Below are experts of layer 4 (counted from 0) of a mixture-of-experts language model. Rows are named router (the router's row for the expert), gate (a neuron's input weights, with its number), up (a neuron's input weights, with its number) and show model dimensions 0-127. Each number is 500 + 40 x the weight over its row's rms, rounded and kept within 0 to 999. Numbers have three digits each.
After each expert's rows: a language model's description of what the expert responds to. This comes from a sample of Wikipedia text that the model never trained on.

# expert 14
router:436573488503517482566568502474541471484508507531445486470597517490504502466543438438550466501514481468559449455418475437466526525474484494526536606523558492549477502543477480511499520508495451461436494548502465524472466506581501517589487514499499462522481514469527468560537496498520522575474466413496529568418502461525506563449474503462435494449512463518551576512575525527490524468482
gate0:509562531464516465512495474519473491491521493513467426485490482589537517451581419487520499554512523457448544548496450533459512540497445496488585563474503421462454610535518423544517473515568476465430468456526463458485589499523477421458487429449486527535497524475496497512496522482525516521533521465510495494528481448472487477520541541539549435515527450577516500492490538404480520473556
up0:580518509513504534420416538496493534482512478498508452473497427479533478473500498460486492446480508447462491485492450493483477457537493525507446443514465537517538475467477552531529478568544452421426596505476514500528439553508478439511454441505502527478490497547465408542538475385503429522533490498487484525502453514573536463471551509508504553389507515478477441541506451583529459509508
Description: Numbers, units, codes. Units, currency and percent signs, digits and short codes in data tables and infoboxes, such as $, %, million, feet, INSEE, ID.

# expert 4
router:441530445537566472489544506544487470490446457530515452498479545452507501490568581534488536484528540506535531501481495544479498552516504495480599545527486571532461542544573445505534467555451481506504576517476541511538508517522478513578530543521414436528465512410404470488496510546525545488541501410504501504496549519562526585435486466466528497556528509518463501432474530551467514457490
gate3:451584486522562485533534576453446492489502448521570506532467557508431555517553531512559508415467554490553518510472534487437497453525551467441472475497523504527495475544508457496571432435548477513451526432514489532415509547529481477516476551423500507429550503546460465546558485521466531523504470453529544507514506537531480505472505519465442542519499579440518559469478515436551456466490
up3:477493558481501534491513463496518451546528581422439570492461509451465499545495501553541476456467533460423474501472515523519468534499490535494518483592476448528434531485539575559464491530464436508523511498422431512473453481476449546538535517492470475558501456554461378495504505521535522408541521490507491484569454413482497501444546474477506528507512474563450511513547511493516569552472
Description: Time and place nouns. Nouns and numbers after "in", "the" or "during" naming periods, years and places, such as century, World War, 1870s, United States, Africa.

# expert 6
router:464528526504607443475495488484471524461413550486520523516527455442514551495562524475485517498521486518498509471470491503520496495424498524514545587549501490474525542498536486620517501491450461489524527491516490473477463456595414496486483556471491428428456523441443492424475468564537612578515494462513479540540561535531478532519519547459457455535461522478504550475506521482454544496508
gate5:548501476493583516502493479470534503495499465540470475446425473469569495470495457522498564515531452543473577406491472491465415512483521500464519445530546567439547542501513530466507482447496482456475558406508490457527536434523498498488563511449456566433429532527510548510514510477490470479500497470528479495557561552456429506550533484574491460451541537463544489536471613519526489497475
up5:544522414498424502507522510486439528406483472537408494481447521493528500497486507512510525516554452527556484525527487505440451476468416415518491456470560503528527559516524504516466477580465458527473490512507404503519410510545484440496545466535539460522544459446505500512444498377508449530478521520490487561500500551474497490427484461551522453499495505484567503471501530589480494531448
Description: Mid-word fragments. Word pieces inside a word after a prefix or opening syllable, as in ca-ugh-t, adj-ace-nt, sub-mission, infl-ict-ion.

# expert 7
router:494511488533550468512520506457582514414485525536535524469537480514566503561456495473487512542499482496537502530412489583472564573497511512468491569508493477501440501519548459535545500503442472512516474533450487537475552525472496480477589510436492442494485507476437498398483529527558465551479558472550502491440515486580506521495542466387442496524486457522460528420542471491477489463588
gate5:530488463499487558484491530537446430580468458525473481486428515508553437539526512505478484444524511524509559471489498540471571491504454461451469460505522493547531513468512541485538413490541516447488453428469520450565432550535447512478504444540476538526411508512504578534512533406462481503460522556409503487500501458470480490544473485560507493424590440483508505556475562501523539451524
up5:518535444493499525528533498481453470496521433450475468445490550513524469489483474545503490473573546474529574555547456473504427483406435403553455502507563528570508529536484490485526436529475506545498489503506400503525488520478458487503561523525507513487490472436513425506503515449552503474475511511467449561485556501439426473446513507546532478465493520552589501568462488593509433475474
Description: Foreign name syllables. Inner syllables of non-English personal and place names, e.g. Aleks-and-rovich, Yus-uke, Asalan-ka, Ferencvár-os, with accented vowels.

# expert 3
router:462559427504490520552523474513470473516433557438526446497595573439522483517560483426529452538522492466499548404499450527460531490499432498489452542569518520531539525511542446471509540505520453515487509505465467478535479484528515493547487452498450493494435527477473490443553509520488559494548495489509559545482585463556440542504454488415475520525506540554549557443517533563446566520503
gate3:395506523499481473483472559439468525533520526531587513538449514580452470564493483520512527463492504476524519507485575484467494490569530462443456453561490502513534528566496491496505504464519424594479563524525454560473457468551463506562483545485554428451550463533487469450534468466480580533523489469548540536517481581466498517558460477445493553531423438473502567522523498505512497495472
up3:533552446518491514536494505573560439579602498492441460546533526562542459495529452417436584536444463484436465512465533531476449508489578534519504521476530464528435531507468555451434480529531491527519529520486495525474470518472500500486575543492449503501476483514469423608504492589502463482524517487463481538532504502522516530416510478536462507494560535453512547524526523564519463534503
Description: Paragraph and sentence breaks. Double line breaks before == headings, sentence-final periods, opening quotes, and sentence openers like In, However, During.

# expert 15
router:404494551509546490528571510542459537457513572484520555477472450504444468486525533515583437557453499469527512467436461525415560498478543508478527533636486476491470534523530451460603477481517482519483506465402495515538509442485506498513487558498469465483419495519482496505498466515496565552544441414503502511508538423476436541485517511477499517497460497541464532440516531484488495522471
gate3:426501504534452490539546478392469489495509491537503498483436456536460540478449524501495529445498530546498541543492494534455543484516492461426499477573520502545487482514468420519508495453501404564535542471512500513433434471470511499539461580527478493415516525518507484536492518509479555522466446424468476532474531528478601512496515500432488613526445552501506554574441479530467486472457
up3:507500487460497503488507429529529462578491557511530504562500440516516506508594502461458513528433531554488489501440519484440440478459559581507453484499509504493541472484496536571456487495554517452463562568467487505421480546475500525563479488425456435495495539490454489552522453521505442420558449501452477506537463522531474511402473509582526520489500483495562514456494561497516483603474
Description: Heading equals, table headers. Equals signs closing == section headings, and pieces of sports table headers like Division, Apps, Pos, Votes, See.

# expert 9
router:468521500552565511462482497492564488491480581456520508457506525551556479532561496465596439523513519500540529482383474510501501505470541447491437513524511528484488535473535530532545512507559453514468463473511465484550459481522528433569533511445446442534484553476500567512432469512513595570495497496508455575465522450541449522547490528476443592589494513513498552447528508452484515516526
gate5:560500417548490577524508494501541487520519446497471517527485481465541533534493519478480500460517529565576546511495483445532530518499478536468449502532461504489523543506523512536524441568490432498429487512455564500561473498384437545484447454565477512474470471510483482536471577476389484499529473555510529438492478441460504522478509442560481506455570548438511515598491562526500457453492
up5:503535507442483556538524492440474502504553414500471535487509512545522491540525538539443526456559456418528566572504424493454472516414463424508441477488542472484529534492560469519443416487536509515496490484508393529492428513516435517522552494553441504450473510466434497502556547472523494502472482537485417499541529524493455501474456460546499439498557517521538444547462562539499534509481
Description: Contractions, URLs, byte fragments. The ll in I'll and you'll, slashes in website URLs, and stray letters or raw bytes inside CJK text and odd names.